python train.py --n_layer=13 --d_model=256 --n_experts=128 --experts_per_token=8 --d_expert=64 --d_shared_expert=0 --activation="swiglu" --moe_layers=[1, 2, 3, 4, 5, 6, 7, 8, 9, 10, 11, 12] --router_score="softmax" --normalize_top_k=false --routed_scale=4.53 --balance_loss=0.000545 --balance_bias=true --n_groups=8 --groups_per_token=2 --init_std_router=0.0285 --lr_router=0.00127 --vocab_size=32000 --norm="rmsnorm" --norm_eps=1e-05 --tie_embeddings=true --optimizer="adamw" --lr=0.00187 --beta1=0.9 --beta2=0.95 --grad_clip=2.0 --batch_tokens=65536 --seq_len=256 --train_tokens=587200000 --steps=8960 --dataset="wikipedia_en"
Below are experts of layer 8 (counted from 0) of a mixture-of-experts language model. Rows are named router (the router's row for the expert), gate (a neuron's input weights, with its number), up (a neuron's input weights, with its number) and show model dimensions 0-255. Each number is 500 + 50 x the weight over its row's rms, rounded and kept within 0 to 999. Numbers have three digits each.
Before each expert's rows: "gets" lists some tokens that make up at least twice as much of what it gets as of all text. This comes from a sample of Wikipedia text that the model never trained on. Tokens count by the router's weight.

# expert 117
gets: "ing", "ed", "s", "y", " lead", "d"
router:575441545474583439599430503479581520512487553531559581535493518520470397544487468466487558516540458505477521570554519502520505445422482466462400508570539525560478550515535536494472484423526469448566518540479568535458583568446544569468461460568519557528490491516594497551587410473544470454491566480453457467492549465534517433504552453503494423440452595544545494461400542449491509476557557460549435532493542528519485441549544522494473521420511507446494546535500386485546503445483572496499577526381454492514593542466530518478496525510498455474576553535587583530527565588528672465594482552578508517515536415431461486453465525552564410493519493427442423458536471560452499461512449467575512542505429524412494547569618425452536561585478523550472567480495436419479447484522424
gate0:391494453486485564473534516436464498551487612462484482490532475462434485508656508458490470550446497503530640559486530456521421491477442471486537403535452598548444438470542507465399492518506484477474547492502549592537557552491482530489538490549490542443532506441627423531404522443539467446541545461553507493581502591581514489567591511559440531497597451449461514522480534524557538409526582512554478507469459460434496444553511509556438529539457487437531476454553589579471498472570551503520453468587572474449430565456503499531498491494558500484625491477540439484480592454491455466557457511469444527440619462503551554504518432567404502448497561471461537417491441480427488392538414529500448470449449524496552482537541492507521588536503477488508445422421575530614443469502479
up0:556496488576559442478542500448427496540470415565505456630581591553507477485497617527507567464455403579519492517428496451393509535594470543515513499523493523451581493485509524576550496499537562422614560529431496503550438459572537470455444519450507443543451573473528478557428455410547463507554529456569568457471548544550485534482520499422502471563429532442495548557552476467452509518439432495516512447444516442485401509434462474414472398566506445474493536469489499435528498535562496437468518465471464502531573530470524542451632439505565490451407481463452504432416466522517491497526448479477501543510545495514434580482478535522500552519548527484440491572511550545543555417499546486364423452540583454593580507492431519595570468529557505544488558623503445518425562493441487

# expert 115
gets: " his", " and", ".", " was", " life", " had"
router:443477576520504528523510449485534545507534548544556506471475559488492360500475516542532487461473507414576498470529552492552484493548518576451515502628405549544543565464443540490474413432489501432584554511478554536425542506531559510551564567583512502514536488546532586512548381456520390444480466502368466506485509442481508474505498450494451410537529466566552533486498519461469624487445575508564507469437512569442588478578445517469432546411533552427517522568550442504495479490532486579471484473527524530498578573443578548529477552512588469509531568478493576413579618530528455562506444510556523570484495378530418505512540523566568431495495508543470465478546534486538484530523492528539484547446570518470439433551540518578521419555486551506499636434576474484535488608488413
gate0:484483478555489482491568490458544504502548506503533496574544473556414500552534545483438584487515460540482501518451601482492476541479535492490429519473547547539478490491409479441390412552473502526644453492481550463460431422629522606464544541478510394573432547558492449450426529440520517540598573492600586501451522543464469470597467502508493481508517514486510527534475591467481537498469458376561476513505445481556453475400510652581435478544473574511448470432444569522525469448557406408506474463435446514506543488437549465592503518525539419545549518506495468487531526489476635428574494595423542479468489433458532544466492516430445606544570558598401507480433457548540488486494512483442493445534514535474548481494465544494494527464560469457489566465524532521520466439570442
up0:529523459437531543441508474407598514574424590462494525468500426479449519512476453528421555492481458471500495578389598546435518663397446504506496469461507464533509589444491514529513445503496499457572475487429526547526479474473628543459592503452438504499451450474491523532543424430584491526577528494508522472495473527479525483470490573419552490514409473489473513509592531458517537569478459457529489575553462518503552438520461537531509429459540494462479483559550461506481446459521659565501513414428471547540574515518454398478578445488516483487521534406602467479551465455553430495498481582432504489462469542430560532469546485519447447481533448547480444393531542620512573482499476522520489540506589544511522508433508462464502476545524453643548608474623469525555433510519443

# expert 71
gets: ",", ".", ";", " (", "-", " and"
router:573596417475552564482526448554510484519568457508467543373472419495457511452496537585460424538497529524418496450518558575457510432500535514539529501500524486486604408559539482491471468449436491502445489476575455477476570436562567552467525476515527408466540521525476501579435508533478499569502503489515516499490551482426489465468617467438524524575540417555473549455545486456522457589385451500515498474486485546551407639434392498491525443550501533536493484442559605528473366560497468469456540531482514529564550511525531438544436581515493464496455589431534531510564561442496383441472441521473587549512466569509497569481479514507465453545468487454548491417532548453582530530402532465514472578484556438551502401543416524526597557472561551461520469532481448469472564532457614
gate0:489488499507537506454431552451459578538461588499565482508521473513535544493440487471513520465516471524488478496502465405432556473450453458509439582527517574477464489376439547487516402497394456535470599514436540608418462431401472503510541598473540495527513382585511593563479502509492537544489496493491458523499584532471517535658547531447443454397403492564610510528446491569461592446460494591549504472519469481479451513541516488495469516418533548489551479499474551486490482517443430455489449485548563473502441474435552428532492476419557521511471501535385558497502545430501571546530513533557519520491411500479452417407510541526563594458539530521484479491543494419460415464447469517532507523530440547433552495454406549624551520431474464620531532499574405479548517544555500
up0:548437353440441458600597539607459466525495471486444485457542591593409466407557545503563515527500413574495469460473534520526554508482467552474516495528472532497508503434536481467483554534548394518564534384422404545481550528482506533471434480582478446530503474583537582444491493561512429567586512598510418553547437558531450546477571404460537499493482546586465524442544432447465509592496594477491530498543495461521575485389393559515452455534521387462497560530517573553551477467513562488498628486485471495534509444488497499443529525464539535539531485486557449523526567481522535400518580489462533458404478495500572439523532495516561556540443501504536505433546481542430551472475461419492527480484468485451590504551518479497454471638494479414581559493502486517537506517496521

# expert 89
gets: " from", " to", " as", " of", " by", " for"
router:475507537450543477445484445572459527479548549517483542525415550496459388572480406498510600442482450507519449509484447543547464539479530524551505559504473508489343495470413499575394528445520492539593534495535506424556397517547504532506510462524497568604474515476505580544477514506445500506502593601555545517444532491548458545526516519490556593636637433466454486498484476515490483452563514487487556496522412517546585505550444562517498578477428533547508521469553493444477441469595431527574526583440518468486442482611539566465439521584553467477402550452416520534546565443487448523479553444533430465492469451475453486496405501569522607514484508490574571574510411481519446529459555466535410439565480538531429539516457557524564461532485510576526419486505452496530559487569535
gate0:466557562526519466511443491463506392509432481495569603477445594540492550492579502518523521507502512511437499521515558436544481408519440529512482637508553559579518507488440502526511453526527512585497512522525458501540477515486443493536502414522568523544504530508562518577513494522646443493479446514489410467531435506517515467460416510564531455459539504513497556478471431442491534604478450571517588510572455480612535484480293497580527541393478512518515394462528515494515536484501550511511434517563590545575530427527502460585500469579449588488551501418458584549517497538420534438551503437607528549486448575382499551521480505494542502525497504620470505574531430443551500491458553509466440431505508500502428579474561446510463572440481466469448467495436502464584463475540584
up0:450551459498589502517540572490511543524529458499463538501431517460494593413530524416404528452560529472472538526553525570510472508535581470535541477529547537423555588490443402414472474478565577473514539484546394565558581571476414519488529435461443423487474502509483535520395465461553467533523390558500459506508505431569504558512474551463534529501543487533456427536551485442524446493604549568537345498507583542493437438508546542516470453482517553475473452406444428523506447525536456540458627510522457466547581464435385470360527515466484394445479470488503332469447468468488473520545524531481443521546468469551427469495472492489440521543528571574457506484487523536512448465535565583547467504430505576484500540600499497474459464541552510477471509497430411456497523567470570

# expert 122
gets: "s", "th", "k", "d", "y", "z"
router:576533544432567561558499547430541557448489474587441470501498369528564521437542438555542485481489442575483605565352484475520475504493444434607504529479556517577450523531521490428465508497485489486508517550555488590453548444430517510537448502562485571541413496507494460446540479467608460446512473534508495479442564609500515494537568485503553454417445605505508428555485489460495473584488436449531445538533546435505421522546498481427469608442452430561550471510473450506491557479470546466394531504459463454457524468460557507491440551453543506438585550498516545593411393467447548464546421533455541412461524482445437485552432536439567435515533519479479492578538403471417569494530437473459513464524519535452546568487540510455528559523518514580476555546542528534623564504447531
gate0:531463585511526527527403453519498479501483558493514497527426424502487547503548580472463493551381371559497506482459452605518513500640552535505494515571619424449414499450557483531551427489554547540470495531547514397545553565555500431417438602482502485511445436468443438519555520501538463532480476465462598484516490425470508495499510493450533459547399552480530519459498609558483449473476414516446508509478461519518546549481518438428504486517477495602441495599477493521510489543603417476441477444384530446531504637471404503478532423497474525568540491537410428497503453537529465466517515508575523501477441568536473475524410544553443493471448402457490493509518576578474518499470516481492530516474590576527515515487432487569484547554483435564391602511515470589586560482480484
up0:476405543397487461586508616482433526511521457473502473490555498470447462471566460490530492447495406477588559457465503560592478468503463520532512442484507403516489489488514491444454446469501515518523525497495413467443589446429526643438422437523497527435536546481548451543546427463542501435549525433485397465538482504399455511525523483473489532492464476509534502473528513522513524484448533507517460460470480581507407473495568476530491585542402586536421498423482508494595522504578518594473629487487359453548417433355494537562539533526587454574406460504542482521524527482510413515509503504505500496381533544466525543479614481519416464399526519484484531577539610494576529494457386554461428450500540514508535474530540506415485522416472492505461584569499522538521473479523493

# expert 33
gets: " to", " for", " by", " and", " would", " can"
router:436470440458514531374494419572506538466530557475505547551433485464511419578487488513551528502530456438560448610491554501461461550574542503602467524544535444389415562413534481532441561462599422480516533477564497436475507543505515558551455562515487506506417434542539452512450509519438536496454539557574477515435512429502507516499492464491528577585533436374517426522462488504454478544542605464527572485615537441509560470527562584484526563585561535540549590493538535440404440544558461477509542508478482472544432439604567602449467470488543544568464538446505483491587539473461470489513513479504518503461505535374545562447463541594484442455585497539538555527512525525499474498517606534541432469532563468505426566579443504491596450533515547511550411507518514440532474563544522
gate0:559429466537586486436576512480482523509515567514510565450472509449430518420480518468517508517475425521519470499447553468389514457581429507502596514511434480524486462545470472456418488550560495519519489400560483459538537473473496503371555544452594478429453537548468484520540493436460489468606542457494501467541552402514456531457532534529511444512322548512505482411557448471593498502542500594472490520556535473510529509466512449496460486457530501391586483509458472469467584553520446500457483464498473451543539471400492442528440409465476554409479561556480394516519472500522551503522394497480422487437436501491508530336493542532441492501526395550580482508555487538523501441531401481541450456513444498517589549455486520427506571559525487528609449553482480673551512531546509
up0:503530547480512505468557456441576557531408450504488484419489444467447507482470539555562541551481464465466487567486516600440514543521541512552579453488501504468523425412447511466488475487566437516497449455616488563493524508473425461566476425399485453333375529534465513458482505570527472561515561537559481480520504470525485570508492538498519607511545574495519498510492428492533484420485515418582583483520468472610429579603541490544516550443579396524471585407466468534484483526494547424578495527530558382480573484440485491484561478510539535469405452561469530549475510556448375535467513461488511481457471543484573478445513563455481471469524456421525534552609566593456520512484402612471424572525481480423538479494482517439466481539530533550541496516524470505558472537372505

# expert 120
gets: ".", "-", " and", "'", "==", " =="
router:475552485479491550532512540389493517394506507445517589426480427476426497536569447544534553478585530527430556588364532566599484461517511419540485552480547548536435585517467456458466495539557562494482502497520484503399596406536442489446458490486507455405414569488517477466460525510565442551482555497578559515509481453515482503493645500514533515570516494567519457578486512464474484519517457456499472507482566576537434458435470400471538553503486475502456530525482504533535447487498469519375524555471459527524446534541525605463560510477459487459473538605414498547558553429502372495530436493529560492500467495469536527530495515454452553453492444575440482488375496570586455497488426463454534552441517457518531509599479555452430585526576587394519409590579525515546529485465501
gate0:483456453490553499481451433534491472490510561619487498400483442450565487579494410477526553493487568431537398523508460441463498486429481477460353547457524470489420514575555535498539473502478536525514495544478557518497503595542432477475543456529587448482565530495519505496391495505450501511610577544466514424489546509512449508448454461470489511426596530501424504560520503595544530549494458498390486585535476542494527393381518540485528561483529597423537549566529559452434439536481467445469425507547593537505535494554461538569575486515459509416435494500538518497516515500509471561519544447555401563481444680558558512535444459531417514418572530430492494576531508474468438549461510485521582503494481517452446585468549520515514460529565529436498639491545471460412453538525513
up0:456542560522561455468426445459485464556553531518556518544476492424498570496488394552437535498474479500464490496474587430518518411463419554552486500550418406438462455568519527443536554400514412504507514504486601485487503498563531462560456514549559522491527491495530519451458498528464473496462463456469476541482529477555499493495470544433458479553507492587506519547501503498519448467509527471499471511514485472569573526424600503476557436492420484532519552511417578466470568470501340540607368503505476477536459451477596525515471522561477460458439441515475533483513483480483494553405470531447438627529460413554534601619494513530494573490606501463461574595465400538531466498478520529597504459329659476436481503463582424546532493434512514506509515500546544467466492455418528

# expert 124
gets: "er", "en", "s", "y", "ed", "d"
router:505433466425590445492484510402553529467529465578539534565523554510455476507445459453500495553496487589451487493609476543445410421466478501513470441438606488449499497469534536544482529463549485586518441522474583550381514510494584523492481430561491560519443496506518482495535495480494504494465474460460532435448516544530545543450577470542433434423515463455541486519393541447465505497523564419547485557455499508500448489594557561410521563451512551558478476538527442614441532457515525488569627470548433427426499455501510514510466527508409508515607512514483545558518528584501715487516533453493567570474479497475461461453433527424500481454527496439389447505481502487474518452461481383500585460630468499390556562593538504522590507561549466498474529436466498488517531462491492
gate0:532420484486595450524498568505561574488529613482618555562497468534493565548502520426447533570438508536403431514532509463559406475461504485484369549584516473456541538496516476499603569431525510542513561576531421510553466520569489509526447565508543520478538520500485544489433476519467444613532438486508420511501437512521481516540517454522475585545568488586447484467599530527484460482517515429503621481581510451478487473417486444415548513516470500463459440564647450461586475472508472567575534501513467621498509455526479416470483527552458450483508486529531586522422547576523469506541441565599435487569471512493465477447608506542545506429477513496516557485451389448533521495563455530635580494498521551501427532534494589513422493513485536460487554505475448569438465437477545
up0:469441399531485485455585548402398469594527517624511544454533516532545483476422503478559581458459574518425501456587451556552482504439567578524557596487477485377464521418434543563509526447506513626509502514455491510504461489563441539506517550482523464525432420583543559462504478421644429494481468503498520563502532537483554492447496504495432486430480573570527573547488556486528496524506518441510507535508511529572484534525453589401511503463517500476540489492513478396527582457500472584574470534548499509544512493473492482417383496538494425483517532460466526618506551387439521564430560593584479530554463467505542428490482466517551435515498520430498519387482480522461455466497471462458496500530449585470474572449501518567493635464505450433531471504510447525495428421511411